Weights of a small mixture-of-experts language model, trained from scratch on English Wikipedia: a sigmoid router.
Below are experts of layer 5 (counted from 0) of a mixture-of-experts language model. Rows are named router (the router's row for the expert), down (a neuron's output weights, with its number) and show model dimensions 160-319. Each number is 200 + 40 x the weight over its row's rms, rounded and kept within 0 to 999.
Before each expert's rows: a language model's description of what the expert responds to. This comes from a sample of Wikipedia text that the model never trained on.

# expert 10
Tokens just inside parentheses: birth years like (18, IPA language codes (/de/), unit conversions (ft, in), time zones, died.
router,173,219,173,187,292,233,148,185,250,323,239,77,206,256,208,178,173,283,179,160,222,204,232,229,211,215,205,204,187,245,183,178,201,167,175,217,285,249,235,313,126,180,204,217,170,177,258,233,135,168,247,223,184,223,195,215,174,145,206,259,223,229,264,161,218,188,215,216,200,226,165,232,215,253,220,250,261,173,229,195,202,231,198,220,174,200,196,238,257,206,200,163,249,144,151,254,178,236,181,190,146,174,198,172,301,144,195,269,213,195,193,234,198,178,296,206,218,250,246,205,147,198,215,157,100,176,159,241,287,124,142,217,265,151,260,247,216,233,189,182,194,218,259,214,227,228,177,254,167,186,213,268,185,189,212,201,190,178,198,193
down1,175,217,205,171,227,180,165,249,227,88,144,208,193,196,208,182,197,197,162,192,202,204,207,171,177,216,175,223,254,157,176,114,159,223,174,187,144,197,186,195,192,186,160,231,176,186,223,150,209,275,257,182,190,228,231,213,194,126,244,216,232,257,182,205,218,176,223,260,184,202,159,157,207,167,193,267,125,186,150,216,130,199,138,240,200,220,132,148,235,203,189,186,253,137,208,147,239,232,163,167,273,200,172,249,176,196,153,238,213,210,153,232,184,184,213,189,209,252,163,139,242,175,285,178,141,198,132,217,202,214,280,218,210,222,288,219,192,218,173,251,176,179,200,262,146,162,212,224,221,283,168,186,190,183,210,124,220,261,149,148
down2,224,211,207,163,263,229,181,236,185,154,189,180,162,242,228,181,199,232,184,169,254,145,195,163,192,231,199,151,263,181,172,147,168,234,172,173,243,207,209,162,202,193,227,266,234,211,203,204,223,233,199,204,233,183,174,254,212,191,174,149,271,159,136,179,170,197,193,220,165,247,201,187,215,214,180,242,192,196,65,170,196,217,202,150,251,143,195,173,192,197,234,238,215,197,194,245,219,190,251,206,176,190,290,242,228,220,252,139,126,202,203,205,181,226,185,227,128,162,225,271,230,173,240,181,176,117,231,194,208,185,133,199,197,203,188,244,204,138,184,187,269,205,194,212,163,135,188,225,188,213,203,181,265,287,138,176,279,128,201,245

# expert 2
Pipe separators after scores or numbers in sports and results tables, plus road and place words near coordinates, such as Road, Highway, west.
router,235,194,171,224,283,239,171,216,226,251,165,162,137,226,247,289,226,241,237,187,220,186,211,159,194,206,184,157,202,137,191,245,232,161,270,145,229,220,191,180,89,254,265,197,154,207,267,151,232,189,118,184,231,138,205,223,146,140,264,217,266,118,225,208,211,205,243,209,246,234,253,247,243,177,197,98,118,147,181,284,208,265,114,144,169,213,254,180,207,266,240,173,217,172,198,203,182,226,107,134,214,181,208,184,245,172,165,242,173,173,178,200,160,234,258,275,221,212,156,244,119,256,193,236,238,197,127,170,211,159,162,205,160,191,216,222,197,220,134,187,184,247,169,136,162,230,257,254,178,173,226,164,194,218,154,244,212,159,246,212
down0,118,177,188,235,177,188,196,224,197,244,233,239,180,162,164,220,207,121,177,295,196,269,213,193,204,244,156,210,191,107,206,238,193,248,179,160,248,228,223,178,183,240,150,146,259,161,172,185,211,235,158,305,238,185,139,238,180,221,214,257,206,226,204,155,172,199,222,153,214,282,187,200,165,188,172,157,185,226,207,197,217,127,146,250,190,156,160,160,235,257,209,245,220,258,233,233,190,207,172,235,196,167,257,224,164,176,115,168,214,229,259,218,214,190,122,156,158,164,127,243,262,123,183,164,280,263,251,212,154,126,199,196,139,143,178,195,178,252,226,150,121,209,278,208,189,201,207,202,238,112,217,167,185,271,203,198,195,114,227,213
down1,139,238,178,204,178,148,201,219,152,205,165,227,248,220,202,191,131,218,173,184,140,182,218,144,204,107,163,147,203,184,200,218,183,268,271,162,149,183,183,220,232,196,143,221,210,259,145,147,171,166,223,168,127,197,183,225,206,193,205,200,277,217,116,138,208,189,189,150,165,200,198,195,172,239,200,256,266,198,172,225,212,127,124,233,166,138,182,146,166,252,192,106,266,182,310,240,164,195,257,232,210,151,219,192,262,249,263,179,231,198,235,102,211,256,275,172,212,217,223,177,191,175,200,186,316,207,244,263,211,214,124,228,186,304,194,184,262,200,207,173,188,263,213,254,175,205,205,231,157,287,128,214,175,224,145,212,205,174,174,162

# expert 17
Raw UTF-8 byte pieces of Japanese, Thai and other scripts, plus LaTeX symbols like \, {, } in math and chemistry formulas.
router,275,190,236,211,226,185,306,264,178,211,141,126,209,128,142,159,206,243,230,205,262,213,222,176,289,259,162,235,220,193,174,241,105,238,210,123,266,155,218,155,255,203,170,136,212,133,177,200,236,219,174,207,191,249,205,272,157,293,165,258,220,260,217,222,140,215,193,181,218,175,249,123,188,227,214,204,117,237,213,129,215,176,246,225,190,173,223,195,207,203,211,230,194,254,150,138,259,213,205,222,181,194,233,160,150,250,147,190,267,176,169,153,263,105,281,182,224,184,237,234,279,150,220,156,124,155,261,171,275,135,207,167,134,153,215,254,225,190,179,170,233,285,177,172,179,253,217,222,197,196,242,156,211,223,161,158,154,204,212,277
down0,154,227,175,209,212,137,199,138,164,199,101,176,155,182,181,208,223,162,140,146,161,197,191,254,147,181,273,207,214,293,236,265,191,205,202,197,185,177,217,234,206,222,273,262,244,176,244,218,140,246,118,219,214,233,130,266,243,204,229,230,138,201,258,195,174,281,261,128,169,159,229,187,200,184,274,150,141,315,225,189,167,142,191,188,202,177,203,197,222,133,208,178,150,214,168,236,180,268,175,130,197,180,176,156,134,195,232,180,199,246,163,233,138,173,219,89,187,162,196,213,187,217,106,187,137,181,240,181,184,185,191,213,144,226,154,154,191,207,205,245,171,223,221,254,224,182,184,142,230,155,156,206,179,133,236,244,273,173,233,225
down1,174,197,240,198,151,272,281,221,186,192,166,194,196,156,218,196,219,170,197,151,158,216,149,184,220,117,234,181,172,267,166,118,174,195,225,231,317,194,237,220,202,125,154,193,113,102,195,215,166,255,190,206,262,219,190,250,198,285,159,260,178,152,193,188,232,196,188,162,269,187,211,187,224,239,211,231,239,165,141,192,184,152,226,235,234,205,173,250,157,208,180,195,171,204,231,129,214,196,194,257,188,181,221,238,197,207,283,231,184,208,205,257,165,179,201,158,198,241,208,194,217,157,197,195,162,173,244,144,222,219,265,246,207,209,169,169,267,250,110,208,233,160,261,165,205,214,146,215,251,174,228,144,192,213,210,248,226,85,117,159

# expert 8
Commas and function words in narrative prose, nouns like people, violence, word, verbs like feel, learn, and mid-word pieces of rare words.
router,170,205,134,161,132,272,234,213,99,164,196,200,149,154,160,254,241,194,243,178,262,142,209,198,90,211,164,158,177,193,236,232,226,136,206,200,224,184,212,221,215,165,233,151,247,183,122,230,196,227,183,180,209,187,196,194,254,196,200,239,187,130,175,201,175,142,275,155,274,236,154,291,184,218,209,246,219,192,133,179,156,155,189,206,155,185,94,221,208,180,220,140,177,218,222,222,141,195,253,153,155,154,224,213,195,150,196,235,156,159,249,214,136,196,234,187,260,225,179,214,183,223,233,197,203,173,276,244,123,191,132,165,243,175,138,231,199,160,184,192,245,217,203,255,163,223,245,256,223,187,206,269,196,129,239,171,179,174,194,199
down1,154,209,227,196,151,153,214,186,247,206,250,199,208,181,199,235,180,191,202,221,133,187,216,189,175,219,174,241,221,278,165,160,241,279,169,159,240,122,174,180,159,194,188,178,196,223,151,205,168,162,185,212,167,240,201,190,192,193,172,188,190,199,148,211,219,181,189,227,290,169,187,195,103,122,252,223,178,173,230,233,233,225,254,175,192,179,187,194,225,275,192,147,150,208,214,204,247,239,206,190,203,219,190,195,145,275,200,237,271,214,176,150,204,209,183,255,261,173,185,171,201,247,174,234,255,256,267,181,199,210,147,156,217,269,243,150,216,196,244,240,225,218,195,102,236,210,189,240,200,142,209,229,176,136,174,245,224,141,172,156
down2,238,293,171,144,211,133,187,252,193,250,263,224,156,136,241,165,221,185,169,183,232,268,201,241,198,186,220,135,202,166,202,319,273,157,151,224,152,242,255,199,203,231,198,222,243,158,172,299,177,119,217,203,152,165,218,222,177,247,221,236,132,237,73,233,174,148,213,221,194,170,192,127,167,157,201,253,183,249,234,134,166,182,237,265,264,222,128,197,217,236,206,228,156,233,243,212,191,213,237,176,196,201,210,129,221,198,245,226,230,194,232,206,178,159,177,202,229,251,192,191,224,178,215,164,200,215,254,150,163,134,283,252,211,183,232,205,190,181,265,191,219,250,195,238,148,206,211,209,141,133,233,267,197,222,156,195,275,162,210,204

# expert 32
Military vocabulary such as Army, Navy, Marine, Corps, Force, ship, and of in award titles like Knight Commander of the Order.
router,224,239,165,228,187,137,176,202,197,250,193,267,199,219,127,201,179,345,128,216,252,182,182,227,225,204,196,156,267,232,161,179,218,158,205,172,192,183,184,194,216,241,166,177,287,235,176,194,208,148,215,199,251,226,157,171,133,278,233,162,183,239,201,244,232,203,234,218,223,161,173,217,136,221,234,140,117,119,221,200,225,180,198,245,139,236,235,168,259,231,188,232,179,130,137,259,162,210,210,258,182,165,224,196,135,238,193,120,176,214,164,154,180,146,184,204,204,210,165,226,153,189,138,153,182,208,130,252,147,232,191,184,166,263,260,202,241,204,249,246,191,247,194,201,167,144,163,172,173,225,168,202,159,208,254,222,233,211,192,214
down0,209,276,207,217,169,211,190,239,210,190,158,191,201,167,188,208,168,199,161,197,232,186,174,138,154,194,178,201,163,195,146,186,175,196,206,131,138,253,244,194,146,145,204,251,236,178,126,243,210,205,263,159,236,167,179,194,161,255,146,198,197,211,205,187,260,208,163,190,171,148,220,137,169,247,174,268,173,236,210,199,191,216,140,205,213,235,263,232,259,132,190,157,171,221,107,239,219,237,161,165,226,255,171,208,225,265,179,225,193,263,248,161,164,126,144,209,239,279,205,180,200,281,211,206,234,219,218,156,248,135,197,254,244,180,174,219,224,160,255,126,208,228,205,162,201,229,91,167,235,219,162,221,140,193,172,228,183,215,196,131
down1,182,191,160,172,192,134,216,240,256,181,149,118,304,143,248,252,216,178,229,203,244,263,188,155,170,173,193,201,222,217,221,312,133,140,191,146,139,213,145,213,224,205,244,169,172,195,234,246,163,151,289,169,196,229,174,228,284,202,167,244,203,212,222,215,178,201,231,203,176,171,120,187,174,161,150,208,132,182,240,184,249,213,172,152,117,196,284,220,191,160,179,256,106,232,153,254,161,254,171,212,113,243,191,213,205,199,167,173,141,176,250,229,120,198,226,137,227,201,205,277,148,166,203,203,253,146,210,225,288,187,212,179,199,186,143,241,160,202,198,199,237,241,217,181,273,173,146,183,165,201,157,178,205,202,171,152,155,180,156,166

# expert 40
Nouns about law, teaching and obligation, like taught, laws, proposal, required, promise, plus separators in lists like ..., semicolons, hyphens.
router,177,222,141,181,177,256,252,182,127,124,186,175,163,136,221,248,215,163,167,193,243,177,205,217,112,191,226,156,171,186,216,203,202,197,203,183,202,164,169,236,225,176,165,217,206,210,164,205,244,189,181,252,148,193,235,204,256,221,153,222,167,214,145,193,143,133,240,143,289,232,165,291,211,138,190,202,199,192,141,211,152,158,174,188,183,217,109,257,188,158,172,116,222,229,209,190,160,173,214,157,136,94,175,224,197,133,204,199,185,207,334,218,152,229,183,194,228,173,190,209,215,265,222,209,212,184,273,232,212,163,203,216,222,200,196,166,237,157,211,204,234,228,222,271,133,202,253,194,238,215,212,210,201,162,248,186,199,164,178,220
down0,172,172,215,129,208,145,141,178,179,176,310,175,185,182,246,287,277,298,234,271,225,147,206,118,239,231,267,255,122,248,169,126,106,241,194,143,137,148,229,175,266,230,212,275,264,231,221,224,158,231,241,192,269,226,252,317,185,178,200,170,191,213,193,199,244,146,245,159,209,219,255,148,206,189,201,177,164,203,209,178,240,199,228,226,120,177,189,212,264,234,194,249,210,193,287,257,207,208,154,240,186,201,163,155,230,228,185,191,165,206,187,166,247,181,221,243,218,160,229,200,229,164,241,189,143,238,208,179,176,176,181,208,233,194,161,206,138,203,165,175,250,208,227,204,237,277,165,203,204,250,192,206,195,194,179,195,203,130,192,264
down1,200,228,153,67,245,235,175,171,174,245,225,230,242,208,217,205,214,217,167,196,209,211,204,206,158,149,195,233,131,249,209,182,205,126,199,116,194,170,250,212,211,196,249,199,203,215,209,211,183,235,197,207,241,226,190,233,164,166,258,201,179,172,184,188,227,191,167,162,246,154,201,203,203,155,182,182,204,222,164,163,239,203,183,174,175,262,205,247,193,206,180,188,242,255,184,209,202,246,262,241,137,202,214,193,154,208,207,181,223,171,171,139,209,223,179,153,240,185,144,258,245,188,206,253,212,159,244,214,266,215,185,189,225,224,109,135,236,262,220,177,164,205,219,219,227,180,223,200,182,225,169,220,239,233,182,151,241,228,202,250

# expert 29
Letters and fragments inside words, often just after a prefix, such as the s in Dissent or resynchronization, the t in separatism, and apostrophes.
router,221,166,194,125,207,175,153,204,274,208,193,185,166,348,210,169,166,240,243,196,196,194,153,212,190,202,180,234,186,158,149,196,192,189,221,255,191,226,223,182,164,259,206,237,179,213,223,163,213,198,204,188,147,130,164,260,164,191,215,225,227,280,312,205,293,180,140,106,214,125,266,189,170,205,199,108,244,218,254,203,242,174,156,194,222,213,238,178,178,189,267,296,139,229,211,131,155,294,174,259,292,144,223,228,152,123,222,151,198,166,109,192,196,233,222,159,173,234,158,94,187,199,193,230,183,182,175,215,214,189,245,230,263,185,196,174,205,175,197,162,203,117,199,235,176,205,98,264,204,239,171,209,227,181,176,260,184,188,187,217
down1,134,161,198,272,298,138,263,182,203,160,189,251,203,231,192,213,258,232,177,274,172,219,158,202,185,144,295,202,210,128,184,189,254,156,207,233,145,200,193,199,223,208,203,154,196,168,245,247,245,219,200,158,215,224,296,260,329,137,139,173,194,198,152,166,211,194,195,152,274,197,159,331,184,245,251,195,243,211,197,120,164,242,170,174,160,168,145,291,220,282,175,177,181,155,250,155,233,213,146,172,239,197,165,156,185,183,144,245,185,217,157,180,154,253,220,241,166,212,155,103,217,169,196,197,250,185,249,231,214,197,163,141,181,208,126,233,82,199,162,192,259,168,205,230,204,182,194,225,200,175,187,251,215,139,260,179,239,230,212,288
down2,231,207,163,166,185,218,265,172,206,142,183,241,227,178,186,159,174,176,256,185,204,152,167,128,265,194,197,212,179,203,243,237,214,138,223,325,213,244,204,257,151,159,216,228,269,201,163,270,212,244,246,79,156,226,239,268,184,153,218,189,195,237,216,260,203,233,209,214,236,193,188,215,159,144,228,190,187,187,158,218,107,142,251,167,199,179,196,230,211,195,230,233,212,313,223,256,195,217,250,238,225,269,141,209,196,216,227,120,226,248,176,172,207,235,201,154,218,242,193,188,203,224,135,198,173,174,110,188,166,204,168,218,185,247,176,165,156,192,243,230,163,230,203,110,231,198,136,192,223,152,191,269,158,260,190,286,215,156,222,228

# expert 23
Periods closing sentences, including ")." and quote-period combinations, and abbreviation dots as in U.S. or Dr.
router,233,203,205,183,201,179,239,228,231,221,176,114,200,201,307,85,114,204,211,159,157,234,230,191,180,219,215,257,248,168,256,207,167,144,166,236,153,189,170,244,169,230,188,191,208,227,270,181,168,160,206,122,229,170,283,230,246,168,203,127,115,155,153,180,164,253,226,180,171,165,225,186,262,145,312,171,278,193,222,194,256,172,185,209,173,204,125,168,189,231,199,187,204,179,176,295,251,191,137,244,166,210,261,220,197,172,172,230,263,154,160,259,238,180,155,168,180,231,183,124,195,106,210,152,261,186,131,173,188,231,214,138,210,102,215,225,199,242,202,239,221,203,216,210,210,219,155,260,212,146,177,200,199,239,136,202,265,179,167,221
down1,139,257,214,225,162,314,198,224,210,172,196,138,189,178,161,265,209,160,252,204,175,221,307,217,161,185,235,180,238,183,162,201,198,263,180,226,158,189,230,277,224,225,239,207,227,136,250,168,218,237,213,146,208,208,239,203,196,179,254,266,228,118,192,228,164,214,256,223,209,118,165,227,211,225,243,184,223,153,237,181,222,196,182,154,191,157,258,175,147,231,204,210,245,212,200,182,196,185,266,183,197,357,117,131,158,206,130,123,188,199,111,212,223,193,130,153,183,176,181,226,259,190,197,168,200,244,145,290,208,172,131,205,172,216,230,193,226,140,191,198,193,282,191,174,248,145,248,209,243,134,222,220,172,230,231,275,156,172,186,137
down2,273,181,224,211,199,192,199,173,159,181,281,146,207,159,188,128,177,252,216,211,254,201,154,225,289,113,147,208,181,129,125,287,171,251,187,205,193,171,248,196,172,157,209,169,192,100,156,154,142,128,226,231,171,160,219,181,158,213,180,175,200,235,205,116,264,259,174,225,182,255,182,169,198,186,228,206,140,209,119,204,194,229,189,204,202,207,211,199,245,216,277,193,223,249,209,206,220,167,210,166,204,223,186,127,194,267,183,188,172,255,203,203,165,194,180,127,148,159,222,173,101,176,206,254,191,191,206,197,216,193,197,186,262,211,239,207,213,116,265,222,288,163,220,311,237,248,163,232,238,160,190,240,172,217,141,215,169,128,230,178

# expert 42
Blank-space tokens in empty table cells and short word-initial pieces like si, re, pro, ex, pan that begin longer words.
router,219,161,262,240,251,159,204,163,134,228,185,192,176,218,236,111,186,141,165,230,231,268,187,154,223,258,173,197,290,204,212,247,182,307,148,192,162,267,225,126,152,224,156,192,209,242,198,227,172,238,196,204,159,205,164,203,201,172,284,198,143,205,167,197,192,179,153,246,232,245,168,210,182,235,250,211,124,238,187,142,156,248,178,194,233,283,217,210,216,173,306,157,125,166,149,148,233,134,238,167,186,288,137,227,245,191,149,155,215,249,178,213,219,187,235,187,250,203,213,183,261,279,245,261,148,231,173,144,213,186,158,208,137,139,250,184,154,277,206,183,227,234,240,160,231,225,239,280,224,103,182,179,159,221,153,184,194,228,188,168
down0,146,144,187,229,293,159,217,143,233,275,138,154,205,176,216,153,104,173,242,213,235,194,180,193,220,116,145,179,249,166,240,248,160,269,153,218,244,154,170,262,223,123,195,209,208,252,201,184,192,232,166,114,171,230,196,191,160,140,266,230,222,228,265,182,203,163,191,193,175,179,205,171,183,231,185,204,193,175,194,183,152,222,190,219,169,232,244,206,151,202,245,215,227,193,277,211,127,178,138,137,174,201,176,156,288,191,225,230,295,200,255,184,276,160,219,227,206,289,183,182,234,172,175,239,196,181,159,135,234,221,237,189,236,277,207,255,168,221,195,220,235,228,158,215,219,213,184,120,218,225,172,255,132,108,173,198,254,148,165,170
down1,199,151,145,220,254,144,200,186,229,233,210,222,150,302,135,235,211,129,259,121,191,231,189,206,191,240,191,236,217,222,224,177,195,227,253,175,207,176,187,239,275,179,258,164,220,184,186,185,189,198,140,123,173,145,250,222,182,176,209,210,225,143,302,255,237,152,195,290,193,227,127,99,221,201,184,167,159,271,217,121,254,190,259,137,192,210,204,166,246,236,202,198,221,214,217,187,235,179,168,176,246,219,197,151,182,224,136,186,121,190,178,239,214,183,221,223,179,204,255,140,202,230,207,171,264,218,154,229,185,252,189,163,183,159,243,212,244,242,204,275,202,213,307,280,221,216,152,185,162,265,178,218,166,167,190,239,186,207,248,227

# expert 13
Commas, especially between city and state or county, in author names and score lists, as in "Pike County, Ohio" and "Miami, FL".
router,184,227,185,230,177,194,183,168,154,186,239,162,156,156,195,164,200,198,193,176,235,208,157,176,159,203,181,201,187,233,224,110,189,283,173,250,142,346,192,166,202,240,160,263,170,147,151,234,141,199,297,223,144,279,205,195,236,227,185,267,227,231,228,220,178,245,185,206,243,141,223,254,179,221,229,133,278,240,219,160,149,208,211,182,195,215,251,204,185,263,248,219,287,241,215,117,130,181,198,181,272,233,102,239,227,230,163,195,194,252,174,169,154,251,193,165,142,130,182,174,242,137,222,218,235,254,265,145,140,181,244,238,232,208,197,196,208,179,171,202,215,237,159,216,263,179,199,214,202,216,215,178,193,238,249,177,202,117,214,223
down0,255,141,187,164,166,104,226,209,173,221,145,222,306,205,201,207,118,179,180,202,121,186,277,128,277,215,176,244,167,289,210,191,202,212,230,241,228,103,214,204,215,223,236,197,183,178,192,245,146,134,83,176,143,205,167,166,236,164,180,257,197,157,213,197,205,245,287,204,177,120,278,154,108,199,197,288,196,199,205,240,251,156,153,183,219,206,249,283,297,187,165,240,199,141,176,157,171,192,187,217,213,168,220,209,232,204,204,143,162,197,200,202,222,181,226,258,189,235,236,228,220,231,152,212,225,236,167,145,185,144,150,196,238,181,155,163,203,143,188,259,210,214,192,141,249,169,167,177,179,270,232,179,181,220,181,198,193,191,187,197
down1,239,169,277,222,203,205,177,134,231,151,312,162,211,164,149,242,160,230,195,226,192,171,245,203,198,137,198,217,150,112,167,210,264,170,172,183,289,188,203,192,262,250,215,195,199,161,189,159,233,209,186,170,142,188,175,148,192,191,214,171,171,188,120,250,187,191,196,171,253,256,177,151,137,198,203,202,205,236,301,154,184,238,214,235,141,219,260,245,225,198,157,233,252,236,233,210,185,203,211,257,204,226,159,160,155,273,214,176,198,179,146,67,136,168,210,217,239,112,199,180,240,236,207,123,259,134,259,194,236,148,270,116,117,238,197,200,198,206,301,245,186,210,205,214,250,199,164,205,188,136,256,247,162,270,144,267,224,179,175,190

# expert 21
Forms of be, have and modals right after the subject, such as was, is, were, had, would, as in "It is housed".
router,183,220,220,203,207,185,222,235,281,176,229,131,176,186,255,188,226,168,199,229,169,208,197,220,165,183,184,228,145,190,223,160,225,246,166,236,237,140,189,206,207,202,186,197,213,148,189,193,182,167,203,210,151,309,188,221,245,213,219,153,245,186,188,177,222,255,184,208,145,149,229,196,149,174,237,268,206,207,239,180,160,288,225,158,199,189,194,227,188,156,188,189,217,232,163,208,199,204,194,196,209,199,223,184,205,180,183,178,257,168,216,130,203,193,232,244,228,252,182,229,154,278,108,118,309,324,195,160,198,154,199,143,119,151,156,164,187,209,191,152,307,160,234,191,226,228,194,209,152,153,183,263,311,176,133,171,150,290,211,250
down0,111,239,140,115,183,225,190,239,217,184,201,164,259,212,202,196,184,111,266,217,165,232,206,250,181,147,273,211,213,227,150,269,180,142,225,172,217,235,142,295,209,171,239,246,290,217,175,102,215,213,161,245,256,156,180,163,233,181,182,269,199,165,245,285,268,165,221,158,229,207,293,183,173,148,172,178,230,183,132,248,173,191,193,228,154,209,174,178,193,185,186,134,205,182,208,209,210,198,285,332,268,167,270,228,188,171,256,254,263,306,232,184,120,237,244,176,222,158,206,266,184,206,216,197,203,215,210,191,185,192,216,177,206,193,214,189,264,255,223,160,196,122,204,213,178,200,203,193,177,107,224,159,205,224,172,172,167,131,162,212
down1,211,207,148,168,89,240,151,185,191,137,184,149,224,243,177,189,199,242,217,177,239,184,263,231,245,206,136,140,205,146,178,108,183,200,181,192,195,179,221,196,146,237,229,219,186,234,228,191,215,235,166,202,203,156,179,266,213,152,202,291,201,210,218,210,257,203,208,226,202,182,202,175,166,156,162,228,216,161,140,209,187,228,199,193,154,206,170,147,283,243,136,248,218,136,231,150,158,156,165,251,193,213,238,217,186,141,146,176,230,156,199,182,163,175,190,200,180,156,202,185,182,228,246,196,201,179,201,190,221,149,252,157,204,294,203,246,245,184,188,213,228,215,228,131,185,191,221,245,240,204,238,247,205,182,236,192,147,217,238,216

# expert 41
Final words of institution or venue names like University, School, College, Center, Stadium, often in sports schedules, as in "Beaver Stadium".
router,210,176,210,207,220,181,194,211,186,178,227,121,268,139,219,214,226,267,182,213,224,167,190,232,217,190,174,158,158,217,221,208,152,195,208,185,231,233,254,193,211,228,285,184,172,136,273,235,235,142,266,288,190,169,120,175,115,196,240,233,225,219,119,197,249,254,136,207,203,103,152,235,172,141,233,256,185,200,282,212,195,262,114,268,231,206,247,165,196,258,134,175,201,292,197,217,222,133,199,143,263,264,107,210,181,243,225,244,222,197,202,263,206,214,170,105,238,163,203,211,184,227,201,225,133,204,265,197,185,217,238,151,177,154,184,211,172,168,162,199,209,195,141,238,212,205,172,309,241,214,175,205,181,158,202,224,240,129,252,213
down0,306,251,208,215,176,159,96,217,197,132,202,147,218,149,267,235,192,210,229,239,229,139,237,139,226,123,217,145,171,166,260,171,207,247,174,187,226,195,255,189,123,245,258,248,224,173,254,242,137,261,209,211,206,213,207,219,248,221,164,160,215,170,206,199,222,256,233,232,170,180,261,224,234,222,217,170,227,231,230,181,229,202,223,261,232,231,176,209,208,151,180,169,200,218,171,139,242,182,176,308,167,264,231,159,267,118,162,207,171,208,138,228,184,209,221,250,200,216,289,186,170,190,195,177,209,241,175,192,187,197,203,163,171,153,177,163,173,219,214,206,181,150,173,134,281,160,244,228,241,233,212,183,113,192,214,152,195,179,177,194
down1,221,207,215,250,172,205,193,210,227,202,187,236,159,139,194,172,191,217,208,169,192,218,230,269,248,146,253,173,228,223,159,157,140,208,198,136,145,235,273,108,125,216,315,202,212,211,166,206,206,157,215,213,141,195,159,155,226,201,233,204,303,177,186,203,209,278,181,154,189,247,224,205,245,222,205,179,122,174,166,285,113,172,156,135,146,201,164,219,145,215,236,178,216,170,210,205,229,157,147,62,267,225,208,169,152,230,236,243,90,206,161,192,219,224,245,263,169,255,200,224,176,199,270,246,234,241,232,209,222,198,239,186,188,258,171,149,219,205,199,240,272,236,215,209,149,185,183,172,298,206,178,174,156,211,246,153,190,139,209,188

# expert 34
Field names in infobox and key–value lists before a colon, such as Coordinates, Species, Genus, Order, Website, Length, Genre.
router,168,189,257,242,143,239,231,147,240,243,201,137,197,252,186,160,205,156,223,187,173,150,201,231,248,237,244,209,155,205,189,202,248,118,227,221,128,123,185,232,294,180,216,257,209,243,200,216,202,123,179,185,182,196,266,79,251,189,244,220,170,185,290,139,147,235,225,171,175,205,198,182,212,198,134,157,233,216,177,242,225,250,177,204,181,271,236,226,197,254,193,130,183,267,135,143,199,162,245,182,220,279,230,182,238,204,212,193,200,249,192,183,223,195,219,195,217,184,162,178,208,112,252,201,136,121,255,143,200,202,183,171,157,246,150,195,183,260,192,182,202,196,178,199,257,213,244,271,207,223,208,125,170,221,242,200,202,158,213,160
down1,253,236,222,204,214,255,221,175,220,226,122,211,144,160,207,195,203,187,233,248,181,203,181,168,241,240,198,205,154,155,158,306,219,192,252,231,201,136,198,186,166,236,182,197,156,198,175,255,243,168,167,146,209,263,206,208,238,219,191,219,159,177,172,151,160,175,233,240,248,245,204,224,173,171,241,173,210,178,184,126,191,187,182,136,248,240,201,235,255,190,219,198,205,258,120,190,249,222,205,194,203,174,301,210,257,218,224,185,192,183,215,164,184,179,141,157,155,138,173,166,98,188,197,223,196,163,193,256,258,204,217,207,237,138,190,194,250,210,168,173,195,205,126,238,267,209,229,141,255,284,234,171,272,185,231,177,194,186,253,191
down2,251,178,268,218,282,252,153,143,167,151,182,200,229,164,210,180,185,205,137,178,193,133,194,206,136,180,169,246,261,250,224,184,150,202,163,202,174,238,221,126,174,265,193,217,220,250,203,198,264,250,190,179,260,194,192,319,138,177,194,196,292,196,175,175,262,227,212,231,181,249,189,201,190,239,240,243,255,132,245,178,211,220,218,219,222,135,165,193,208,191,246,196,250,222,241,210,210,178,199,135,243,198,82,229,217,224,208,229,140,199,180,262,234,170,189,191,222,232,225,217,171,216,170,177,179,193,198,263,193,119,139,156,210,188,211,227,218,145,204,196,199,232,177,177,261,166,258,198,138,189,234,187,241,261,199,277,284,216,201,211

# expert 1
Ordinal suffixes and number words in dates, ranks and counts, such as 70th, second, third, million, and digits after numbers.
router,213,263,214,185,101,145,202,176,258,229,231,203,189,213,168,208,242,257,149,174,213,271,248,215,222,147,198,241,310,217,240,240,242,148,224,238,131,216,168,201,199,259,219,233,226,127,215,230,238,264,238,215,270,213,195,221,154,183,237,218,163,217,198,196,197,186,248,252,150,87,164,172,174,208,144,166,187,207,124,262,124,220,237,208,196,249,227,144,114,178,192,214,168,193,253,135,176,223,203,180,219,301,198,197,185,228,174,207,201,198,206,228,178,210,256,194,171,184,169,208,225,134,242,197,225,228,290,218,161,185,197,216,139,145,185,174,282,155,241,203,223,138,279,206,192,202,179,228,218,244,179,194,214,186,243,273,250,201,243,221
down1,241,201,194,107,183,265,228,247,198,256,225,175,229,230,294,161,184,196,215,176,222,136,169,210,176,215,154,182,199,190,212,241,165,229,99,256,184,180,240,149,169,136,209,195,221,203,172,140,221,198,169,238,187,223,172,204,196,213,229,239,174,258,130,74,184,268,211,166,168,155,184,235,180,157,232,136,216,181,249,230,247,197,166,235,288,203,164,192,277,184,170,185,185,191,236,223,165,238,134,244,209,229,181,166,190,214,193,157,153,207,222,230,219,243,167,201,231,242,202,150,244,203,182,145,231,163,188,201,198,210,165,182,221,286,193,235,148,255,209,219,195,236,194,221,140,226,141,287,148,194,211,263,119,201,266,140,185,273,146,266
down2,218,162,246,183,165,235,221,256,295,212,214,153,196,203,244,161,288,157,193,211,192,189,206,249,116,181,189,201,187,198,167,160,154,208,182,226,177,159,121,183,216,204,231,215,155,188,192,191,207,193,231,252,233,263,207,163,247,201,179,185,176,276,176,224,211,219,202,150,185,212,172,165,171,267,196,201,200,155,264,139,247,291,221,181,272,227,245,219,195,209,229,195,220,157,221,210,204,279,151,231,203,223,170,287,156,298,184,280,138,146,273,219,206,194,177,242,177,200,238,145,234,189,196,250,139,245,143,145,178,239,217,191,242,188,222,172,222,164,240,210,196,168,164,175,206,213,202,154,181,232,207,213,175,204,108,230,222,149,263,245